Experts of a small language model: 49.8M parameters, a shared expert of 64 neurons.
Below are experts of layer 5 (counted from 0) of a mixture-of-experts language model. Rows are named router (the router's row for the expert), gate (a neuron's input weights, with its number), up (a neuron's input weights, with its number) and show model dimensions 0-127. Each number is 128 + 24 x the weight over its row's rms, rounded and kept within 0 to 255. Numbers have three digits each.
After each expert's rows: "gets" lists some tokens that make up at least twice as much of what it gets as of all text. This comes from a sample of Wikipedia text that the model never trained on. Tokens count by the router's weight.

# expert 80
router:118085105094129145125120175155105101141118147086130162131110140163132161119151117122166136188107135127133098148168140135130137093154103162114119139114108105151145159126113093120152109156132128116114106103146142152157170155115188113154103166141162128129103131127119138116136123165104129111169099149169135120146109148169103120180145075147158135133137136121079111148148159116160117125158
gate0:118094130102146125118111108122122108111126150142159123120115082117139079176144085098162123168099134145129140109132160106138108105095140136139119144127116122122147159101140109103122126150143148166135158122143146116160137151133147144136125143122175145159140126149106140103161151171091048160143099084161149155091151157111137088146104134127133091104171103144121155105172135101113166129134
up0:118095133106104127107097116100121104109100132121150131129134105106133089157168068131145135155105136112117143110158126100126120124132112134167111116121094104128142093134143122137146128143121110161178147115142095114157142116104177120160133145137144126174161167159087127131102159179127082155138124089157135141122147157127104088148128136134156116083184132124127155101167126090108182110143
gate1:117119117124107100129168134112149147157125163113099145111125153162115133130169123126162107134154125112127171123092137153141108165179092131147113072143111171122129124122094131105127167131158112091098102081130107131102161113131161137139103116147172145115140133122168094141096070147125141104131083089116128144119144160171155093168141100132149098102154133090111119127140157124135110154143
up1:113110128134133124120099131152083139129122106143143125145088118148089125082132119132102093151173137116099097125146109124187107198122102116111082137168122106135136104106114128101132160135167152168123117115118082155113082167161162147114122157148156102098099125135115122139099099148158098094099111105092150121140141146181149121132119084144137121112139158116151121118143118128141114135167
gets: "2", "s", " a", " out", " areas", " side"

# expert 48
router:113110103100107147119110147158123161107142141098149138157079177152161143124141093098137159159104136099126127146134145083086093087142116172118130146124100132148160156158122113118144117145147111127101111101137145193176148159132165131141115137145106160114096117107119143086124138163114139126142109138152110079143125154163105122172144087157128141153111163124116090163135151102130113122134
gate0:094167141136091156100092141149125125129159151154189132155144133134122136137144157141112090128119131118147109157143128120133175145106122087115142111211133127102118121143093132154110172135186120095144125132104135159114166159144111124148140131093128134131098164130135136143155099111108113154127095084105097150084151131111114118108117122094132152145162112159166104112088102148127134155106
up0:138149163145151131109114187142131132122113162091139151106151117146148139173122142147116135116093084147113149132102124109138085123120115119131148132100126171111126112115144109178095082125126148185083143117119094142116095126126114112092162131140111146100162112144127126144104128138141100090080138087116101112163135128119101059170123106124124132082100135132125133105160128174132113091118
gate1:124105124131121079135154112110134128109166123136103121118104106140153168125095137180072112120149122153104101113144133108130109151148146074103122133133146095110130102095097126092153121130124095146130123155121135143062137124136175106120081092117148175166127136112136166134111122133116116075152186123118156078136114146142146145129108139142166118150137119155143132108132103168126134166091
up1:142126093125144139137142153135156139136100081116122146128114119103140134152111161102138154129141155140127142158115134070147133108101145148143122105132140115092093111095183150139116094115110141100129129132130092108126171138125082137146193154110119090111084148125097138126116140121160114106112124172113126181137111125150152069129157114121095174111129155070094114130112161092151133155113
gets: "s", "ers", "%", "es", "ors", "ations"

# expert 185
router:114111120113118151109117169148098116124131140124168141142123151153161174127134097135115151133107085118169133134152156108107125118147081140107105133100117124134142144170116122109155119134133129104113093096148155139162136144128157127141111139139119170113086121076118150129143176138105147097171113129140094115164103176155088106188147098173142182126127156092106115138139155107166116113131
gate0:139110141147098164115154126110099122146099117178153128115099141135132110186119140130141171146108168153126162092112133154123124044099140133111113149120130146090117126098099118154167109088176124102147145130151093153131125118117127158137147185131129164150128173105141119134114128140158154107087168097165150105128114146107118167173124128131134089129111156141131114108142130148120130123109
up0:115152115135157104144112136161160119109155156087097137119140125124140131072154122112138076118139095093115092171139123116146113206145113104154152108130108109164151126141147148113074127162085119155107106128097142100118114138135123093100114082122115084126132106156082120163120097121124105135159098147115119148121135106151133081072119134128127178143128100129114139141133126128110117135144
gate1:136134133116150141127127109169103137138152132097088127094135107132144155131147137117153099123095129156155112147150123134156069142125112136125140118146121128088092124077131152079142118123184113120153125161084085087125087112146097094162113107110135128140162148143133107145143176159114119168139151103108150124138124206146159125123135095144159121108144092130130171136135109145106140152158
up1:129126140123105138111147144151129125080135156130156139122132142165144147168152104145070121146133086155099155173125130161142151104149156131126149120141146106160113154114117118113145138159138126080129093140091144116160160153152120166136125113136115123166164117162025128111120087151143115147162092131140134137106132118121084122099142094093146144135118103144140136127106138135149109173145
gets: "5", "0", "4", "3", "2", "8"

# expert 51
router:127121119109105139103105143141092148114118112111148131139136162137181164132158109112109134150084086099137100140137154096091117088162102150118097126146113145129148115139110125118140141157157115114077121105154127148175135123156150082139126138164107163116120099117140164094143137128094166101147121141144085129153116155121116090175164104140144170172134145098099105176145138098136102112148
gate0:134136135133089137133126159064154118104149138151089108112104145159155132112153141102113135092100096149149113139124159125129101137122100116128087097164107137110102175125095153138130149123129112125153123126106117120142149141149143143106178103147137146119139127124194096152100166110140165126137156139118085103137082103079133147105140132139103183165170118094156140129164106120108131132166
up0:118090097110164132143146125136142146160084141136147153150124131121122176144066163170117119138136163128147134079138105110138122109105182132150178141091162137142112127161128114134094116120140133115106124117122172114144108157101087079152120126109148120133112103099097129104156132149124128152130110114158163149126104179179150111119142147120157137109109130183093128095111110131141088109144
gate1:153114122122103117136112154104109115148113059103147125160137123117132113111106107154127146133145126079126097186135161134140115151129064121109107105109131152141132115095102092139124153136142186141125157134112090188138151128139078107099128170115116134165152072147151144164083136162117119142141131170097140135161141117127127128137114099125131150126130114128105128174117120129081130104104
up1:117051134104142120146126143125138110147154138124165109112136138080065136133130112136134134121055097091145164161126132121110102109109159164114176161109134153146108129142107136105103114134110141114148129157134139080104114131090162096127082152130108113148136146123111147153125129106114155075111114104106081170102129129134146115118130178142159136107111132117154130106122150147159153106124
gets: "F", "M", "R", "P", "T", "E"

# expert 200
router:086127103132110156107091141138111110122177149102147121144097178154148130135161096091155144155092124087157113156127145114126112097146122160129122121116123105141149143152108129128136121140116080074093138095150141163173133117143118126120114120127134156115095075116072157098158124156109130098167122131113140116149100154155108111144147106139142154126109155088082103153149155102144119093144
gate0:100130164120143092121093137148086092132174126106138117180156162103144082100149124148135123109116137142100136083097125161115134119115107144157132131140116080148105129121170129124133141115081121141110126081121108170159149142141160118094127167118122129129099104138125112131171123095116084112133085071140137146157126100148140124168143102118141137106121158148095113153168109089139146138161
up0:108138118140158097136134128117116125128125123107118126185159159097108037112151125148147096101127158135139128108121129109141117090157096128132133111123118113136117144141153084100140110106071108112117127100168156133168128143073129113146114141130132161158106130176155133107193139148147117134103135098095149138157114125120141119170137116118162133143120187133088141160105117115134132120165
gate1:102141145083145092081120127139116118116151119145091122104099135158134112135130074134151144138133123111153146129115108126086108136099117126158093083122106152129133172116105182113178139170150105134150100140126158115129125114116118128133139092128124120132112135139134173129155097157108142098152074124068107111109112150127140160111121042145132106133155132116141127093164107127167147109137
up1:133120129130137074090125157128147121146134107137077120085110133123135123131126073111152138134124129129141157142087108119133114151103085098156139092140111135110162164142138178114161131142183116126144101165121150113127116049119120131148136105151123085126094138122112167131130096144122132127152079119068099124123118130125148165132096083145108109130159122145134131106157109120173144098149
gets: "al", "ar", "ary", "y", "ation", "ive"

# expert 96
router:116107116120091145119102143169099149094127110092150129148120157148174144130148118122115164149077133104142106150141118089114122094136099137112107142114115118123126136157095118116108159169162116100096124087141125168161127134140158101126107130147119130085109130117128166119138134131091143089137116128145088112128099155115113067181143059146133145145138138108105112149167134094162096107156
gate0:117128146140089129113142162140136143136177145134128101149132115113132127121188122124109149130133130119126142059151093086130110131137124139126131113156164180111096095101157092126067113100147141108135125145129113101086109142122146100111156153147116125104151124129112097116132134136148148109177166116106089108126127088144151094159155132133106127167147118122139088135124193159167108098159
up0:146136114121135133144129102132123093114076117122124133135119153142121130119083098158151111154150103149124112186100149131118152142143148124118112145146079088169149159172122144086181146149116114129130128096108144161172149112140116141143127097116149141142123117124147131138125124119098103149083097140162168152122136193128100167098128123115155142069120134138116155112114081099088162155125
gate1:141151124117094156165146155146100123133115058131111119088067129125167157163106126168147106177137111132111142137100141119157136128156118161141116111147115122143110168130123160135137095081118114100147155151118110129152114178101147137118145079110109126113128141128165090139059145141138158131091098109120146083148113121108104110130121126110147124096149092127103118106166123126141113140104
up1:144125097131104143144143118124134131127112063141093101108104143108158144140119131147143152178175136083133126148141099119122154120156115159122106124149087116145065153117100161155128124051141139147134173177124133146141147163104150154078118108147150130120108141112151100153094084155143138141086124129114154094141121144115114130106108131127105119114157085112093127116129132130097125134165
gets: "S", "C", "T", "D", "E", "B"

# expert 133
router:101110128123115149109131156146098160101127130099149170134110158159138188140125121103124129161095118131136126120139151104088128082144121143136101120106128135127138130179114106121167089162155104124096102101138119150169142155138171091153116159152108156110096124094096154105148123160102150107152129136162116124147090150171101099171152091136142161142155155108108104145136136088146106106151
gate0:087128138127145210084122168121140142115123124124154143156076137102115161141141160135110120130139171157129164128154128137139132144150115092154142091125153134110101138096127098125119126094162100159143121088119144181159143122147121095130132157182164159121126106086127109123099126155132121173100142152106172160122127109145103121089171083132127123122149146151140141136115110115108136141150
up0:185137100141092140119146074113151054121144128145119090104139111127134133152123170186154131100094099124135106144138128121111156104114116165097144128160108127173161150140142136135200121146113175125108128203116127127096115136140153142107131111120172109129125143144130152132157111104099130110138145138118083104146159115141163118137120168122125107112108114121107147138161119131127131133113
gate1:078144178149137128123131100165167176137091130151103140145115104122147137159141133115125156116087153113144145174143138094104160137086147103153117098145198112142107069111152107081136173141176122115120120124139134158144119139109083116145173126093139106110120119128112089123144112118139139131132131130117140145127117160133107081151170113160128171116126153100127128120122133148140103107113
up1:145159146118123146124151106111107140104122172126130154144106111156129174159141162117136129122135142106118122162159110128128154162092167083146119150129178080113143146116129095137148133097168074127119120097118141154115130165157134116100121138135113086071121095137112110145108108134142096126169135076126145107091148110099137086082156107138107128173140143157144091098114134108148123102113
gets: "S", "B", "M", "1", "C", "P"

# expert 3
router:092103121083111132121087156156105132112148129117144149134102164139148143116165124133113145148090121115150098125133144133067104143151118145106106130128115136137124171157117095107180106170128115127101090106155136121122135173106152117157114117165107156116109093101133163104137175149104136071154114142156117122154100164173110100139137096136144152161131164137109106137130170118133094095138
gate0:122096120114155135110147123094136110177124104158137087115120127156158130127124126125070119129158121101115154148112155139105136139157117082159106116099063150114120157132182081160177126112086118143104140136158148127099133180118095106108149115112127143139090105124136163124126136116106129142116134131165135123147096089123094155126167129173127156106098081172126126135137109136138099114115
up0:139119111152205124122131122128084117147131111148145061109134166149177111129109129137080107108142128127096149144130115133104117142158105119140100112103115120127143139159155099131140146143122088152070099099163155134116127174102124097080141110133079114158111085150146151136119141145112095111136132107128148129132098113094135145137150112151171117127073116178134136137093125105119117135146
gate1:131121155107089149137130098151117119114091131123083115121113106178125100107125184094142099097115138116164120132135114137115135158114141131141096126143110119145131137156193118061119179151148142161154098102114162118141104169097122114170145128142132099130135144124136125141083117115100100097137135147138126085145162140123114106114133057130175164093155139127171130112124126133142131118135
up1:158091160125101121130152146126149154106090145142137129105090125106115143127100144117098076098137133119144161153091136151109131150137147144092120165107152103119099127134154119148129163131108150131098193160175134146184157153143123102137143071187180141139119091114142099135153111147123154148177136125105153142122100172112144137131130121107138160142128118122124136125115120102130120107078
gets: " that", ".", " they", " he", " it", " how"

# expert 190
router:091108108073120143106085148157106131112132140096162129172106172149173167108134104122137129154126132115138129136125149115114098115143097166142108124111126121156135159151123094095142117145130098126075126127151125160143127129134155093133123172140102124120116127117102157117143173132121141100141108151138105093152081165161112102180175096148131142124123138087096124152152159093141115077137
gate0:160125104130188159106118113110157142128080095135146141113122113155146140132157126099156148149143151140127128125102148048140130117117115119151110108129062117137147117111132105129109112133183170143138112127098102141185123122085122118081149124160144103107107137118097141087139133156129156110073145138152156120148108159131133140149147149102111144119150135107153117127130098116090089092146
up0:091121131135068099157140144138107103120180134129114114136097123113111123092103107163110113104098102101110134109167114159106132139141153131098146135109175135139107125139085138128144125129077095111109144110170151120072123146171126163166119126090097152126181119135164131151119091121147104154149112121107108142116140100128106108107109108154134091156108137125105124129124163128174148180106
gate1:119129133101138161147140136150143139136092150095135116135127160134098080153170088102115125127151123106161182123179087107147131120126129155167125135099102111144147145162106159128112158123142170149146124128146122102128111125111117112127141138148116128111145115121146107102124166144128154130138195143131136143136054150170129130121179154116107145116150164113165076136087172102107117132107
up1:124126134107147147143128143151141137139098151104124091130136142118101092165144115102141117136165121115176168136169097104148123123133155153176132126094119117129138144150124174132128146109118170159150128147122110093106123122107113097117133133127119116112131122136126096108123158139145159139146192148125140154135056139161130119105184156104109136122165157141189096138055157106106128135108
gets: "\n", " |", ";", " |\n", ")\n", " ("

# expert 138
router:119130103118092160139113154136089129124168150092132153164130170138145146082147130118132131147110131126143117155147139075134102126135105142117124153140121108147147153151135116122114102139128110099075130098170136139145156156160127110120115137154134133088136099077087195120158160157119126120128106143138098101168115153169097115129175118150136144114116143091078094166142136100151112113165
gate0:090110124197116112138106145128087085136194107124150135110105116121169165137096132114135124125131145135146113098147173149153119113069114177112142106100138069133106138185127120140092146110137154127106141130132124103145146092129126142188115113086146160122131119131117136142137113124150157168144132116156106150149173121116130154143139143127092151131107145089133120156122138144138124149167
up0:172131131102183142118099113127083134144135154125113153118106138108088121124096157106132142138057103114153112113085154169135100114118130142119142108112121170124160127141120146134154140112119116155140088102136108147128143103108097146064148167154130124133134097134112088133127155156130098119108181143079103138156126132129113125149111091110138098098120112165119178131174108138135167119137
gate1:107110104110133120156121125138141164120168147139109126135151103103107118097109118099100130116145125114164130122144092127160111095113065099122129129126111146160100131144118112141123130146150136111102135146049105158112116149128108111131142096064077203105103123146102150137132118122109140126125125118160124133137122150162097146122080132094093103102149134124113113118146151193146112092158
up1:117149150153112112100122146111131097151091089125160114146123109131108153140148134131136146145094156150133122139140153089106124145131147151123084111139155102142132126139153113126112139123132148163193110146191126100125176107119179139116153151116146083188171120125148118109091123153088093104133130136120151153124130148104142135162151117165117099139114095108133118145124084065101130146091
gets: "an", " and", "i", ",", "ian", "am"

# expert 112
router:132129108116088126122094133132123111098117113111153157158117171149161135118132133118138135142111080100143096120134137087130126113147115157124117169117138108166148159126142112108150118142108117122090106114140146171164134126128116085123098138145129142080130090103085156109127150167124140099161090133143115106170083167135083120154174133135147151123104138109078109151164162088139103080154
gate0:131119146098149153142104129063163133134140148128097133110160132108125130131132150109097109136120126095095092099145094168127096118155095141106128103107143141119122105151100163137150124132103135149117112170183139182129144097106112143173130133093131124109150130128119130176095113136118149100130133168113141091117096131161113143166093149154105162141099125074106132157109118097086115174143
up0:094120126144140110121142105155106143167116130114164129180102140165134141123153149157166131104076159126120136153106113068166111136076166101171102153178142155136169110120136127127149167143144152123118116071106149123123111166137110142099130126123118167146111164096135104141129127125171119127166118135142142164165176136143140163118133119130161122113118173135125085124137140144137140115132
gate1:149166134134130161133107144128111149097081145109114136137127132113160117120117121079139065115130117142132124135113092153143161130118130153098124133086142140119132138121159133098109120073174104105118106129135088153175079106119123108157073115120170129090134093145119142141101143169082122125122119130115099169157146128208097132088107120145134131127128111129134147138129142103098142156143
up1:124120130126104131097111124149124132091131136139143112117138104061144147150128087093140131135104113066157137100076162123109135129095100156079129123148129178122131125156125162121125168105150149078181130144092142159164155111122133132103141151122092137136105164114128114169124088109132119135144123147133164122151136164148115091122089145100120137091105130137099115119120098179155142110138
gets: "an", "n", "in", "ar", "im", "o"

# expert 178
router:123113136113121173126128120159114100102160113069160144142081171164142149095152124099166139158131087088153129181139159083129105099134133138117099141116124119177136150143097093093127119162118121123096117083129149150134114155133128131139127168138120170127134122105122134106133166149129138108139087142168077123155108142117099115149139119149135154117114162105107075149139155124135123096131
gate0:109172131076123078169118122152163113108093147089147098158148120123164141106126115093128109146126140121075121124098105117132138127130120112114116153159134118133112143133129135117152133155153141139113081144139124163067136139137141167122111120070110134146122090147089142160114195127122133128103108150125101138135142102120093101098152124132083106145121115115096141157204131143114138117144
up0:145111100132118165139094122158132094133154131151129117154144131128121141145107086148077114130112111187127116100164111172141120126082159148156126142128154107129127182101126111142122116125084170161116162080108133131129178155152125123172130125064144126131155097147150123117113159104110096141140127169126187119121137139120173135141105152142149124135139182112103143140126116105152146124116
gate1:160105120124147088111102096113145155160130120147082136131093147137167104132141143159120148118140139111145115069140115157127154115069134132080108125149120094143159111120104105139152122102090105115106137121125140154143137115148113168106112136142142175153152133103160135114180082121109109119175096130121118132110110124136106123166158086116157129081143100126096076144133161158099146144115
up1:158102158166172134129093116123113083154133126133115127147130168113151067098175136160145128107107119119147134117108137111119074116141127130092104103136077159122078106123123110127166128126130126118128138065168112106141098106121142120127097118094145118139163104089158110127163098137075099118121129189162130133143127143103129156109151100162124116111142120156126138129160159111136138145117
gets: "0", "in", "th", "on", "ing", "ly"

# expert 237
router:123081115095105168129128122155133119066174122117149150148116167166138153121121108091124149164100073141150112134140159127113134131153138149124119151089137110120154154135114110104170111138149100115112130070129137127153142158098151113133123157145155173089094110105121125104147150151105168128143134139166123102169094137159139105138136118136151137115125182112128110158165175103145112125140
gate0:087111127152117112136163142116115154069147082129133119129102138176117113131137132126125130135149169123123117144144165142098102112105115128170170133149136069095139115107094128133099077114080165126128118132096102149120135121085174151144093169117137147135087100089144126104157124102133112110151111131129112128127127125154122140153111100137118121160147047168150129134136122114134099113153
up0:132155134114144113127063139147120114159161188099143151116134098080121147137120125132139145131123106131143123121119112106159121136145138134089079132115113163165124138155119124144131186144181098108120116118122173122084122106168098114129167121156109103092188133159119149146084122151112114120099142130140142157113107131125126116116156148126164110102126214121093128132120141143129135134130
gate1:144079105145141154087111120154126125140154101140150115150131124184136161104118119151134112151160147129099163123159148122073114114122109165134104120102106139132133111174110176118129167145206108080116183094113137163152184097118121105107126120122112140136138066147179095118138123123144111120136124139105154138118153091143123116131148112115110139118120146115122154129133099139111130148117
up1:114120119139140141138136143121136139118144138122150165135127146174147151083139162104143097096170109118082127065143122122145113119145089140136109138115148091131172107176130114098113125134119140087181158115124159103126172130154142100101097142118108130119130143101135088132127091163130129133075150117171150158140165084136149103090118138116112113132169127121092098154133079119127128106159
gets: "re", " F", "i", "e", "en", " a"

# expert 170
router:091115111118126144119112112150114139118154120120132141155092148185174145095130100119130154140131116079156101139152147076123094105139129157117118163113081123142127156158126117087151097159148105127118140105133134164187125170133150122124114161128102119119091095113119137093141167184110131113130096128147123114142100172152093113165137109164159150146125163102119123158149169107108128122128
gate0:139118075179114116132096131149110076125112115192119139177124123155149155138161131137154099106129148116089120098165099104149142153138118161106069152122133141154109120118163091132131118130158106135137134156105151116128079120158114099109115158105112126141117106076104145105095130136083106137107141116140134147155145142119120129111099105138124177135124139098097094112137092152092122167120
up0:112129135095098121127144107134150119129111133099146156134152123127124158114109133137143156161096152168114118138134134136145120117145101128169186109109119125095097129141081125144096129129128145119127156111123086161116134116104165113139093047129152096105189145110135065171126152085151139151103123135152165121134098126088171119171108156121127082160152134156138141118136142132103139125133
gate1:095136170130156083113141108117141121131118115136123093137136165122110112097143125140196111118111123093135086139149156123091145168117095118124093120106148143159112147138109141114120131137138102114102152099147158128159111122149097094123139130145149137126104143164110153114174117152104115178142115155060171119131121207131124125118107098146125150133184152116151182124127127142129142140125
up1:126131116116143148127077180113067135141126127114133156110132127185137104137151108123127147108084115158132141153120082117162107142138138124121132108128104135126111095101095100094102112104140154149138095127104133128080093147085087158118154132162107167178152093096128123114143107145146113111131182130166103149091150116117148149091140123103105108122139073147132111139128131135134107088139
gets: "is", " |", "s", ".", "as", "es"

# expert 221
router:124100106125121153100130122157086134105143137108157183131119155156192160135168118117136147177100131108141139131147136112094094096136118145139104148117096137125146148175100126107136099143161128118123118101159135138156124156107174107120114159139114148100115121110135167110131146124121152099148144145169111110141122164133127090140157085131188158136105142080103110171149172125151106099139
gate0:110162186132137140117158100108161151149073122164175133130106130178149157144167095123146149125085182149120160088099084132160148110128171141133131110126112160077112092135146129148111149111153149130124133132131148141127135111129122096129160161127171157117122133117144138097133142153142164122135126114163136138151119195123136138179128147126087155117137116121115126115137113142102091122146
up0:156105127112128153133116114112120123137139056138143121127069097117113106166135110120233157093120148119117153114102133111146138143136148139186114099141125154113139131085155175161113160167138164116149134104118075141123116141096122129102131145134147106098132101114101142107128171152140132088116104112130135110156146170110094137122114125135106124133150132122092106123107139158134126141130
gate1:099096075148140132139150158163100125138099124109156163125124101104117131116121122125166168175132092112087121159142115124101147121132135174150098120095151156125126151103141141077111105155122179125120126123122122147081111113119117135159121150142136113121124128137121134133174119109101155121116132116159153166109157180114111124097105140182114106159181126148158139152081125149182121115116
up1:131110062157136102152157166172099132140107108095163141136130078098118132126113135136162183170126115132094098148138114147112137113121148182150090142078141155127119148110134155098114117156120183112119113126129129154089103113129120127141133126137125148119107134138120128126171112098113150125099122117171145158116164150114135114104095153172099113161165118166144144148095126143174107122121
gets: " S", " F", " C", " G", " H", " L"

# expert 176
router:105108118089119129118127165185098109111156154099167162165112178160127156133147077100124135171108130135110118144166144108119119130130129164129120144100091088145149153157099125132169112157126121113102089096133120145136135161144154131142118153130138137124102123117119153118159141160125149100162111143159096092175116143153122117164132109129163147119112175116102071159139149117156107110131
gate0:146165109123120147158130119169135148105150141133124145169130132098131103107116101135107129120134103143141146107163108110173169135156175145155127166157160068118155143135106100105111121127106082123161190097143119106174128150111152110163124123133072108129132123102130107137123143104136109149157118134104145065131120104148123132130125145100157128103127104092091108090155120136140179152148
up0:124178096124159109164167107170148144170155143128112099178123154104157136113155093133141123140145153122138138142155157120123144080169123089147113157143123106158106148120139160099099126106149144107126133129140137162111161147133103139176160133117130113142167099082134060115126143105125134117140111088123115102150146125147140147136138149100172129123152110114104145146179101111099174118121
gate1:135142129100126082129109146109151089127154074150137136143142124123118102142127144099147149115103163135125094096135166158124078107136121166150122169094155148166096105128110151139122141128177104109085132088115127122189144135139092114074141076128191140115110102126149108118143161124116112148116136144176123092116139137133123114093140102113133119087124148141085100134103133118129137154131
up1:149115137160121168116152114130095137123106156102101119118116121116147139110106083144104126116142123109140148145132083085147118148098130093118157117161122105084173159147165099107138107129083146102166119160135121114056116073119164136169124159145077135127147147110097143120110132129120126070124112103103140132155099135108099145154147146137122109158117094100163152130115118135117109095147
gets: " two", " other", " three", " many", " all", "0"

# expert 251
router:088097140114129147111130167155099127104141134130168157146069172145182156136170072118128153141111084107130113167150153115107110125133119169128089130118107129158127134165105118112136122148139105105112093122145152155168149128125131123101120144127112164111116111091119146107143160157115145115131094139158104090148083154141105088153168107155132171144129158103122111160146151108134116107129
gate0:132142142109117164176115116123118123102075116116070080119101119133147156174161102105147116145149145136085104130170119129124132140133110155108129145119136101153115139136127106092100128082069114124090120113152114166154136122160133079120124117109151118109149103120093110106098095160127072134137135127142126125098077149118123132122145108117111161157128142072099099125127141140174146147122
up0:158124118116129101094125145133146147135162151143157136153143129142128096081082152128129137074088104115150160134091118094115098108129133104163134122134103144104148115143141130165135156170176137155153140135127146101102136117122165159123169127154114148135133130128132154162145172093114188138122164114124160152180136113139106111097121130133146121058134132189126151134149110116106108140148
gate1:063126149136106169127125117155093097118164128182132107119159174134169133121111142113094120133119140122179168141115115154127120141168099100134171073162131153092149095122120161154139107080132144118161125119150135139162094133116116115109112178149115111130143152134120162077142123130118111087111133139148146154108144113124118144141104139129113156153135103133156102173113141122109165103142
up1:077133159112103174133158099153133097105114133176128116101159184117179157104149140117099117134125146136137190140112093148114130144160099128121138072171110148124123123113145178140140122080132146108175123121130134138183112146123104118116119165113142114150145138132135160092138126112106117105113129157167169142120130145137136145143111132122113175136139094086135129157102124133109170120139
gets: "0", "5", "1", "4", "3", "6"

# expert 56
router:101122087069122156104108128138109137128112129123140145129113185160144136103154107131143126138101120107162121156165143087096130120137113148113105136091127131175160164130125127102114083153132079099092112092159146174144147150111136093097120133134125147117129103086107153126137128127107154107114102169128122088144100154159069123143140103142133134127140133123056116156125140126142094100139
gate0:109143134138137149096107124108104142141169154124128120109123076143123167099130182109132110111132165104126107072145192130103160113127147138128140160118124128089138138126149109110082128112127134105145112126096138192138154110179114138122106130117117113148075120091132157107159114129195109108120083129133136126123094143145140093105117110109119152113145133092108116113129153093124078149151
up0:124137125148109116068104094086096152137159157136120081104143077116141136111116170141124099113163105105096145092113152161096158137143129105113109162116143128092120123146154113130115108114081130117140098128112116190136138083158112128147097107128102112171101136089119147089135120114168116114121098124135165109123090135150143132087112118106135143101123098090117144146136126075144105149123
gate1:128121088099113114140086126156170137118120130150124151125099128127141167143093161135141132143098124084124097167121139127115128147096089155095088178135086130146072136133144136131122148114091104143092111139139111148146173108103125124123085116168101120121164119138127148170115095150163152159187131141159120087157133141127094161112143131116106172116131136161148100119132104137163156133117
up1:134101103086122106136106107133186137114111142166134184122113138108128167168123142152124132157087123105143122148100132119143159143104122140106124170154097121135087099121142143117104133104103115129064149162140104131139163123110133122126084139153117118125161121163143134146118122137172164170145100119134124058146154117114110205120145128101112112140131116131156090121092104125148149124117
gets: " |\n", "–", "u", "i", "y", "w"

# expert 213
router:107129130104109169131091158154099114103140114072131145135124153146175146108131108149141154140104085122143116127194142112072113086138117137131117144087131125149136115147108110115135137146116117129079113115144124145149178161154131098106107167146127139127136096118098151119178129120123164118152115164126112118160108159136103112155152109152164161182112152103072125148131149110141114101131
gate0:108183150134091111118089150106127108109103160145132130078115142130120131143106103126151118093093071106149113102128118151106174104110136116153151128123115159110137129109112099132131092130155137114123117141126121102129145144106129129121091091166148143146147147108118137120127102130158127154097114157158100158103075169136072136122190181117146096116154119110113115119129102076173134123140
up0:082172168124115145118119132128097111105136167118130144081107138121112128123116074129122169096114093133133126119139137123102161112121126109151149173119123162121146142095134079132154091140174102138129136148137115144101137147081109116142082125162122139141131142134104129127094124118166138136070135186122118136120085160128099125110140144108143088113150119117101158123137061104175135098128
gate1:110150077113104138170119130154113117132139124119126146108111083114138114127163153149143106119128117129147127116099130178132152103153167131123178113057090104136072149120126114136136089134131132127082127125116160130095136133116100097113136121145172144102123132128102158151117161110155168098143138120163151090123118094118160133160110121163148119160136136156141123150119197144138112099081
up1:118104149133117130133159109140060108142125139116138151100135126111138114127109087123119134122141142156193147100155183137122125113148149149118124132121114109139117130131183144142168104179098127101112119128157101116109110126147115133153128107076139138127126150080112175175118132127076154150142110090136162101130140127092146115113087109113122118122147142137119147054121136140098075103125
gets: "a", "6", " K", "ha", " Ch", "u"

# expert 1
router:127097114124108143131139154154094123110167137110145166134083131158140163109112134117128142159098134113156116122149136119115098109160084183098105136121099133166144117148117095109165122142134121123127092095157146147144145165115173120142092176185155140083101109128110164106131177143081151114159130128158111133137100129172099108147139095141153138135117141121120093144139148105164107119155
gate0:156164159096178157154104108107163119120137140142142171096121145124138128122130128097102137122099155101143156105166101152149142181147126121148111109090115135142113128137151102125091123138140172152162156122173127136158131083108166134135100113102132139065124134161095125176160176187130105127145131124133100109141156128086110126138151106150083103146134122135113141133149115117150120128104
up0:102181094152101112124146153137119131115072151148104123085120123139136146115146104170139130102118168131091083130102120127118146144137168121119115160158131163113131159103149127126116117106095147113145149127126116132127143143129142094143162107118160144155113099144067101126130144102151180142124140147186181146091105136154128124135152146085139159141135195107124126129143100130156147149157
gate1:111118101101149110126140117124160105145135092142172144132120145142120118097088101076135129068113128082166115121087132124177067124111102172138135137148129175115084105141138136173155140162102113112143112084099120109138165144158118110163103114126098164120104137140131126110129117138131115085135135132116140139168116115123082157178117113150114104146129116117109112114126098128138110139177
up1:115134136149111114151114138145097151139105141102100129140133128103126120154157152165101129182113140184110115172104127123110183107129188116119148143139098112130132155116139153083123099094110163140089140144162148137131087132115123164107147099137170145122135108107143127123093153120127146171131143094173126121098127159103158093093110164106134152103129159145152127100152108109114126093081
gets: " out", " up", " end", " down", " —", " back"